Weights of a small mixture-of-experts language model, trained from scratch on English Wikipedia.
Experts: 64 experts in each of 13 layers, 6 picks a token.
Below are experts of layer 7 (counted from 0) of a mixture-of-experts language model. Rows are named gate (a neuron's input weights, with its number), up (a neuron's input weights, with its number) and show model dimensions 0-95. Each number is 128 + 24 x the weight over its row's rms, rounded and kept within 0 to 255.
Before each expert's rows: "comes after" lists some tokens at least twice as common just before its tokens as in all text. This comes from a sample of Wikipedia text that the model never trained on. Tokens count by the router's weight.

# expert 60
comes after: "'", " of", " in", " for", " as", " to"
gate3 [130  90 136 154 129 137 100  96 138 105 105 113 115  83 142 100 127 128 129 141 145 151 142 134 107 135 145  98 134 136 119 197  99 107 124 132 124 126 143 127 109 124 124 176 132 139 142 143 132 175 137 166 111 145 182 203 143 138 135 131 140  82 145 100 151  88 136 138 133 133 123 115 118 105 131 145 146 163 174 123 127 128  99 121  97 113 188 135 132 138 174 137 106 136 150 161]
up3 [150 115 135  84 120 117 115 167  79 150 110 127 159 131 155 145 115 118 131 116  97 133 153 163 166 128 125 159 126 138 115 110  95 111 125 148 138  84 105 129  95 164 137 117 164 141 124  95 124  99  86 120 137 134 108 120 156  81  80 153 131 142  94 122 149 142  82 154 102 122 167 166 139 127 123  93 108 109 105 131 149  85  92  99 123 178 155 112 131 138 152 104 140 118 123 136]

# expert 30
comes after: " |", " N", ":", "-", "|", " C"
gate0 [115 119 124 121 180 113 130 151 146 164 116 115 141 116 133 135 178 133 140 149 150 145 139 146 153 112 155 153  95 120 108 122 144 138 158 130 203 125 131 103 122 159 162 120 108 117 144 120 149 158  94 122 127 111 144  95 140 110 141  93 130 109  96 157 135 136 104 164 112 134 151 136 129 142  49  96 107 171 166  88 127 123 133 108 155 160 134  96 169 117 136 112 154 123 121 111]
up0 [171 138 108  90 143  91 166 117 148 144 134 101 102  91  86 124 148 123 104 114 149 127 148 108 133 108 103 103 158 107 133 105 152  85 120 119 152 110  97 140 111 141 113  78 144  90 113 112 145 100 134 105 135 134  89 107 130  86 124 155 164 117 156 140 158 165 113 121  97  89 140 160 135 138 166 109 130 128 119 102 150  98 125 131 117  77 141 110 142 124 152 135  84 134 124 175]

# expert 36
comes after: "-", ",", " \"", ":", " (", "|"
gate3 [138 145 142  69 137 128 130 148 135 134 107 100 108 101 138 135  96 111 107 127 155 110 156 141 124 121 162 109 136 103 118 161 136 121 115 131 158 144 117 131 144  86  92 179 155 122 110  91 128  75 126 173 161 142 140  99 118 119 111  72 114 163  93 142 125 135 125 125 155 130 136 113 125 121 106 191 178 104 140 152 170 139 141 101 104  83 144 118 104 117 129 110 136 161 128 121]
up3 [158 164 114 161 160 158  97 139 141 125 161 133  88 112  96 141 149 153 154 108 102 129 115 170 139 115 135 130 159  96 134  67 148 123 104  82 111 127 137 119 122  68 144 137 134 102 119 102  86 133 156 117 108 186 132 158 163 176 134 143 134 118 120 129 128 153 128 150 126 134 148 140 127 111 169 140 108 159 126 124 163  85 101 114 142 121 155 154 127 155 143 150 103 107 121 119]

# expert 4
comes after: " ", "1", "2", " (", "–", "|"
gate8 [136 123 131  71 113 109  87 142 120 140 154 175 102 129 181 129 114 144 120 135 136 133 136 160 176  96 144  91  93 139  92  95  87 133 108 116 129 132 158 110 130 170 128 120 150 114 155 144 104 123 143 121  85  61 107 148 161 133 150 142 164 142  77 140 160 141 139 130 129  95 127 126 120 141 135  91 135 157  96 137 149 126  91 138 127 132 130  98 109 153 104 118 118 104 116 140]
up8 [ 73 140 123 153 104 144 124 121 170 121 121 125 130  94  99 121 151 107 174 137 137 106 149 118 182 155  80 137  69 128 116 155 150 146 136 160  93 127 140 103 142 132 136  79 154 129 102 115 124 181 127 124 143 114 162 148 102 131  99 101 107 141 157 139 118 129 129 194 109 115 138 141 157 139 127 133 105 135 117 151  89 121 156 124  96  90 117  93 138 151 144 110 129 121 142 149]

# expert 43
comes after: " |", "\n", ".", ")", "==", " =="
gate11 [137  82 122 134  99 118 149 174 141  92 149 107 126 112 152 115 146  85 121  94 133 142 148 121 138 101  79 127  92  82 150 109 130 173 124  91 107 135 104 129 105 101  60  90 122 104 155 139 122 132 114 124 150 101 163  79 161 147 105  87 160 136 120 115 127 158 128 167  99 138 109  89 113 134 154 145 114 133 123 107 137 112  83 115 149 123 129 132 119 131 105 141 124 143 125 140]
up11 [121 140 129 146 151 152 128 144 143  80  86 107 104 109 120 143 118 162 161  96  92 120 139 138 102 123 116 174 189 110  89 127 106 109 124 144  83 140 141 118 153 155 105 124 110 138 113 171  96 144 132 148 121 124 100 156 127 133 144 152 135 196 101  99 113 139 151 121 122 109 115 137 116 131 131 118 124 110 179 114 110 180 121 139  96 119 153 140 167 103  94 119 153 154 136 155]

# expert 5
comes after: "0", "1", "2", "3", "5", "4"
gate0 [115 165 147 137 146 117  94 110 150 128 129 126 113 139  90 156 129 110  88 151 150 130 154  89 133 173 140 138 127 107 153 125 158 117 109 145 160 152 151 160 156 137 152  94 139 111  87  84 178 100 105 150 134 108 129 143 126 113 170 129  96 166 164 104 161 132 110 133 126 149  98 125 140 102 134 149 104 115 121 138  88 128 159 142 134 106 109 123 135  88 117  84  62 117 132 114]
up0 [122 132 124 142 157 129 144 112 104 132 132  76  95  88 146 129 156 150 134 123 162 128 144  90 174 138 111 127 156 140 122 114 159 118 155  95 141 111 107 158 168 131 138  90 149 121 171 120 130 125 101 132 138 143  61 110 119 162 174 152 101 136 187 164 170 132 121 152 116 100  93 124 136 100 137 148 134 102 149 136 135 134 119 153 160 163  81 142 101 135 112 142 130 123 115 121]

# expert 41
comes after: " |", "0", "3", "4", "5", "7"
gate0 [132 154 154 113 182 141 127 126 143 126 129 124 145 126 131 132 145 133 173 110 147 110  90 123 116 107 118 188 104 104 111 163 135 148 103 114 106 137 123 128 104 106  94 159 151 151 144  92 104 119  73 137 129 130 132 144 138 113 109 117 150 179 145 146 129 126 120 112 112  78 176 139 144 121 108 156 135 129  99 133 132  64 142 138 119 168  73 111  95 150 107 147 124 139 162 161]
up0 [ 62 129 107 171 114  87 127 106 110 121 164 141 116 170 152 125 131  94 123 111 126 157 109 150 141 111 104  90 132 125 121 114 135  93 163 149 127 136 125 127  95 131 139 130 127 115 117 158 105 158 123 143 171 129  96 154 147 121 130  55 165 134 123 138 120 107 145 150 110 146 124 138 121 149 132  97 162 133  97 170 141 105  85 156 119 131 116 174 102  92 131 173 150 140 146 116]

# expert 48
comes after: "\n", "-", " Pro", " in", " G", " d"
gate0 [138  96  72  94 103 144 134 181 140 123 141 149 131 146 104 156 119 131 128 147 101 103 125 132 162 113 146 111 197 155 143 121 104 104 117  83 131 134 149 117 111 135 122 127 142 167  92 151 123  86 121 103  98 138 140 110 124 172 128 173 158 157 129 133 162 126 133  88 155  97 103 120  99 124 121 147 155 159 136 133 116 112  97 142 145 180 145 143 135  95 120 133 134 146 145  90]
up0 [ 93 130 105 126 143 110 132  99 134 134 101  89 112 179 128  94 135 119 113 121 149  99 145 100  92 116 115 131 121 147 171 128  81 118 117 131 145 134 107 106 146 159 139 138  98  96 157 102 122 130 111 118 101 111  85 114 146  78 120  95 142 109 124 126 141  93 126 102 136  59 141 130  93 132 167 114 102 108 134  82 156 175 108 138 111 121 117  94 115 112 135  92 126 104 162 150]

# expert 44
comes after: "0", "1", "2", "–", "-", "8"
gate11 [169 123 103 117 126 155 121 113 121 126 111  95  75 122 102 165 117 145 148 150 113 105 155 112 133 147 143  91 110 153 135 116 118 111 116 100 164 140 148 137 119 157 105 120 170 140 163  89 162  89  92 148 100 149 169  84 134 141 142 121 169 114 129 138 168 127 173 157 143  94 119 110 130 146 157 129 141 105 129 189 111 157 128 159 142 151 126 119 126 114 155 154 136 159 161 130]
up11 [151 102 128 124 143 101 137 109 135 120 172 165 139 148 123 146 123 102 100 155 127 159 164 162  92 130 151 139 139 137 153 144 169 146 131  85 116 131 118  96 121 130 123 129 158 178 184  86 107  91 124 133 163 176  82 117 143 100 166 141 155 156 130 163 151 102 128 162 132 128 145  98 135 135 150 149 128 102 127 112 103 133 127 156 126 171 114 128 166 114 103 102 141 122 131 164]

# expert 55
comes after: " ", " |", "3", ";", "|", " —"
gate3 [129 154 138 111 154 178 135 144 116 163 151 141 154 111  85 124 104 148 135 135 107 123 133  89 113 117 150 124 135 132 133 168 162 140 132 112 139 162 135 133 142 115 125 113 160 121 104 117 100  92 162  95 169 167 146  96 136 121 133 105 113 198 114 166 150 100 114  98 117 122 136 131 167 117 134 149 116 156 155 139 110 139 174 146 129 110 123 113 101 108 165  84 172 123 173 131]
up3 [ 86 134 145 120  97 152 150 105  90 133 112 104 126 143 140 145 138 163 106 115 159 134 122 153 152  93 107 132 119 165 134 144 154 113 100 156 142 149 116 141 143 131 138 104 147 111  75 124 120 144 140 131 138  93 106  94 133  68 162 126 119 140 131  77 110 138 138 132 170 145 140 148 134 141 187 121 168 138 140 171 106 143 114 116 115 102  81 124 129 166 143 132 113  85 153 172]

# expert 17
comes after: " of", " in", " and", " with", " to", " the"
gate0 [171 101 106 137 155  84 139 127 149 112 190 144 165 122 123 123 101 164 126 145 121 117 117 126 102 103 137 175 127 113 120 133 117 107 103 102 133 171 126 128 145 164 112 143 124 171 123 131 110 174 141 116 135 133 115  82 172 130 168 131 157 170 126 144 133 156 115 110 106  91  96 119 158 127 121 130 145 157 122 139 129 142  77  88 125 139 179 116 157 150 118 129 106 148 133  95]
up0 [126 150 117 128 102 119 155 134 169 132 135 122 140 107 126 114 174 116 137 142 123 147 150 171 140 106 139 107 148  86 125 141 147 128 124 143 118 140 200 153 139  97  97 148  99 123 159 117 100 119  63  90 165 136 167 113 173 118 137 131 126  79  87 155 116 153 150 121 109 157 102 119 144 116 118 128 107 137 138 123 107 130 155 105 113 156 118 118 103 131 123  99 113  72 113  89]

# expert 10
comes after: " |", "|", " in", ";", ":", " l"
gate0 [137 147 137 139 170 122  98 111 108 117 177 111 167 134 112 115 142 147 139 133 106 122 121 122 130  95 105 161 115 141 141 166 130 126 153 116 128 151 118  95 160 109 152  96 127 154 145 146 161 164 131 124 115 146 148  64 126 144  90  74 141 165 172 118 156 135 172 130 162 181 125 140 130 103 122  95  92 138 107 138 115 134 132 150 127 143 108 119 141 116  85  96 108 108 167 108]
up0 [132 111 108 153 180  92 150 147 151 126 138 119 133 128 116 124 145 175 131 109 139  93 115  82 112 142  74 119  94 147 135 143 148 126 133 123 136 161  93 133 172 133 131 132 147 127 126 100 139  89 134 165 148 149 115 109 113 139 121 124 156 110 140 117 153  91 148  84 142 130 153 153 150 102 132 131 109 161  94 140 101  78 125 135 117 135 132 143 135 111  88 148  57 130 105  73]

# expert 20
comes after: " |", " ", "1", "2", "0", "3"
gate3 [101 134 123 136 127 165 130  92 157 134 127 146 163 149 150 149 117 133 135 121 117  90 106 134 174  87 132 166 136 119  94 110 144 101 106 138 145 147  99 119 101  93  93 134 136 128 141 129 124 123 168 105  94 130 135 149 110 123 171 112 174  96 106 176 133 138 136  96 103 106 175 112 108 130 108 168 136 111  68 160 165 122 126 100 139 148 124 104 162 111 128 114 135 165 148  94]
up3 [ 92 121 104 143 150  94 123 137 101 116 150 182 107 127 174 105 116 115 161 126 105 105 135 126 143 128 117 148 105 159 104 122 158 121 165 117 144 129  97  86 147 114  91 163 114 117 150 136 145 127 137 112 120 151 101 116 131 152 189  95 128 149 120 121 120 143 194 151 151 124 133 141 101 153 122 138 100 122 149 152 166 156  86 117 111 136 116 159  92 110 111 125 184 149  96 142]

# expert 51
comes after: ".", ",", "s", "9", "ers", "es"
gate11 [103 150 130 102 118 164 145 102 113 126 155 130 141 154 125 137 145 121 150 136 145 124 135 152 156 131 106 153  91 108 134 139 119 133 113 105 140 136  93 138 139 102 113 138 176 129 112 125 111 120 150 159 148 167 131 170  88 151 142 122 120  59  95  81  96 110 163 117 144  80  98 133  91  77 111 105 122  97 135 131 118 115 103 119 168 126 159 152 110 118 121 127 110 159 121 189]
up11 [ 90 154 121 129 137 152 123 109 134 137 172 100 152 126 157 154 117  83 117 141 136 142 139 123 145 156 135 122  81 118 161  98 179 138 134 107 139 112 114 145  88 124  95 129  97 115 112  74 135 125 139 154 133 171 155 125 102 117 140 108 129 119 125 106 111 120  98 130 128 118 148 153  66 137 106 134 162 116 107 141  86  86 147 109 117 172  98 160  81 156 165 111 113 108 124 115]

# expert 63
comes after: " |", " ", "|", "\n", ";", ":"
gate3 [120 119 123 134 124 164 123 134 140 130 180 139 103 139 160 143  88  91 175 136 156 121 101 112 147 164 140 118  76  81 106 151 157 131  85 109 139 143 107  59 105 133 146  89 155 132 146 137  97 113 115 143  72 142 120 205  88 145 145 131 132 142 113 132 153 127 116 148 125 124 113 121 142 121 142 147 133 112 148 120 126  89 109 144 119  97 142 117 139 128 110 118 131 116  99 125]
up3 [106 119 131 142 156 103 125 132 120  99 156 131 154 107 134  85 120 167 149 175 117 143 132  93 143 117 139 120 112 137 184 121 125  92 158 132 107  96 145 147  87 122  97 144 153 126 142 171 175 127 132  88 159 104  79  90 150 131 124 134 107 154 163 118 102 131 144  97 128 122 138 111 110 134 115 120 130 147 143 106 173 137 137 138 104 160 114 172 131 113 111 101 111 118  64 153]

# expert 1
comes after: "\n", "-", "==", "|", "===", " Born"
gate11 [149 125  82 114 159  98 116 122  90 104 113 120 127 143 101 117 120  86 134 118  68 118 117 131 140 106 139 156 139 152 123 163  89 151 104 118 115 115 109 120 145 115 168 107 100 155 132 116 114 143 114 159 113 192 172 119  84 122 130 143 146 133  97 134 147 169 108 139 140 157 135 153 161 118 140 113  84 121 114 117 134 118 105  98 126 176 123 154 145 133 121 127 187 104 131  87]
up11 [155 117 145 137 172 123  88 131 186  99 154 142 128 114 100 140 133  97  79 126 164  97 131 126 129 115  99 106 145 103 133 144 110 129 120 152 143  82 164 119 146 113  98 156 165 152  94 156 139 113 120 167 165 143 122 139 153 125  87 145 148 113 119 125 141 111 129 138 140 162 123 102 137 141 107 133  80 124 104 124 122 122 162  87 156 160 107 148  71 146 158  96 135 116 103 120]

# expert 27
comes after: "\n", " and", " –", "\"", " —", "),"
gate11 [120 142 119 125 117 111 129 111 123 119 110 108 117 162 169 135 113 111  74 156 145 125 101 147 160  87 110  92 114  98 162 133 129 132 117 106 111 104  99 167 146  99 149  99  92 132 154 146 136 123 191  94 103 112 125 134 169 107  96 142 121 144  93 166 177 136 124 112 141 127  90 128 168 120 122 106 147 143  98 131 157 143 113 131  95 148 131 108 143 170 166  95 127  98 142 112]
up11 [ 79 133  93 113 107 127  92  84 131  99 126 111 122 102 101 148  93 114 141 161 175 148 179 154 113 132 171 116  99 155 139 146 132 144 148 119 142 140 137 179 128 117 157 128 132 110 130 140 118 131  91 109 132 141  76 134 150  90  97 158 112 134 127 117 133 127  85 147 131 166 123  96 114 152 159 135 117 103 152 136 106 137 131 139  79 183 128 151 177 103 130 132 118 131 125 124]

# expert 12
comes after: "\n", " |", ".", ")", "==", "==="
gate3 [ 96 132 109 120 137 119 160 118  93 124 146 118 143 136 173 162  89  89 134 136 101 126 108 122 147 136 141 133 121 132 181 128 160 130  99 155 140 105 126 142 102 136 172 161 154 133 119 156 133 138 152 140 137 148 140 142 132 120 132  91 139 108 151 149  63 135 192 146 106 154 159 109  89 119 133 122  98 179 126 172  91 122  92 143 145 145 122 134 162 131 159 120  95 100 136 116]
up3 [110 168 140 109 121 118 133 174  92 149 164 125 120 144 107 134 119 133 139 145 129 146 116  96 157 156 135 138 160 137 119 136 117  45 109 131  99 115 161 141  79 118 144 153 156 145 128 130 137  70 130 135  90 145  96 128 142 115 144 135 175 109 126  92 142 105 131 144 126 141 108 162 106 108 143 153 137 127 123 120 145  88 106 151 143 157  98  94 121 111 128 138  78 138  97  81]

# expert 34
comes after: "\n", ")", "3", "4", "5", "6"
gate3 [125 107  90 102 100 182 146 100 130 124 135  76 198 143  78 165 118 143 124 156 132 153 123 105 133 125 136 115 144 135 139 115 162 156 136 152 138 136 133 113 103 123 137 139 127 127 138 103 112 144 126 169 142 105 122  89 176 124 135 137 118 146 154 112 145 156  97 141 135 138 125 112  91 136 108 144  86 111 124 146 114 111 144 120 108 197 141 101 175 163 106 137 106 104 112 101]
up3 [119 144 107 125 143 138 126 101 131 134 103 117 139 142 130 135 171 166 120 106 134 105 107 110 153 125 112 116 137 158  95 118 117 146  63 129 101 117 135 129 168 153 120 140 110 116 146 147 110  87 139  80 127 169 170 183 138 155  89 138  77 103 129 149 158 122  90 146 140 113 108 125 173 146 146 109 110  89 115 101 149 128 110  97 179 118 143  97 145  99 146 107 110 155 133 134]

# expert 7
comes after: " of", " in", " with", " as", " to", " and"
gate0 [114 120 128 135 129 155 113 128 141  99 163 111 151 131 118 126  92  78 114 135 134 115 116 138 143 105 123 162  77 128 108 124 127 134 103 134 112 139  99 165 164 184 134 141 157 125 102 147 149 133 126 126 171 139 159  65 127  97 116 110 140  98 131 103 167 140 136 132  80 127 165 140 185 130 107 139 132 105 157 139 107  97 103  96 106 143  94 154 116 133 182 140 152 100 123 120]
up0 [143 136 149 121 144 125 101 111 137 134 115 103  80 159 114 131 108  99 110 115 161 108 135 138 180  97 135  93 128 106 182 120 132 146 131 117 122 126 130 135 143 111 101 135 133 145 118 143 142 145  96 108 163 154 127  98 121 141 114 120 156 111 165 123 161 175 119 104 111  65 118 165 131 106 129 140 161  82 113 122 133 122  89 151 113 119 124 130 108 134 147 139 146  76 146  49]

# expert 46
comes after: "1", "2", " (", "9", "5", "3"
gate0 [150 139 111 101  99 121 145 110  56 100 128 162 131 119 136 149 127 116 180 163 157 100 166 142 145 109 142 117 142 114 125 114 136 142 171  97 180 147 117 143 114 128 134 119  98 112 129 126 107 114  97 158 114 146 116 147 123 150 173 104 167 133 114 110 141 156 124 105 109 139 112 143 145 160 164 159 181 113 129 133 114 158 118 133 124 165 107 131 155 136 157  69 140 122 131 165]
up0 [174  97 123 143 155 123 146 114 111 115  81 129 120 117  91 163 102 132 132 171 100 127 119 139 161 101 134 168 161 123 125 165 133 108 107 120 122 124 136  96 121 146 131 133 116 145 116 129 107 133 133 115 128  84 152 159 110 125 139  53 111 116 138 145 148 126 163 136 125 146 137 132 132 140 137 154  98 192 132 187  75 142 120 119 149  82 163 142 147 155 111 151 128 132 161 121]

# expert 58
comes after: " ", "1", "2", "–", " (", "."
gate8 [117 133 140 113 141 160 157 130 132 125  85 122 171 137 122 136 114 118  93 158 144 114 136 138 146 138 146 133 165 151 152 117  96 122 154 106 154 123 142 115 147 153 138  96 126 110  76 137 122 169 139 149 107 151  82 129 136 143 106 142 109 135  95 116 110 129 162  91 126 154  80 135 145 165 136 147 140 183 206 152 120 172 100 150 141  84 142 128 123 141 151 144 125 140 151 153]
up8 [160 137 147 141 105 140 149 150 121  92 121 134 149 118 160 113 170 146 109  98 131 130 117 151 120 129 166 146 123 121 115 156 100 146 138 114 141 138 116 128 148 105 124 153 169 152 131  88  73 113 146 142 159 131 144 104 103  91 149 160  97 139  78 127 148 112 120 105 122  99 192 140 146 149 101  78 138 103  95  80 116 117 142 132 125 160 137  88 133 155 148 142 165 109  97 108]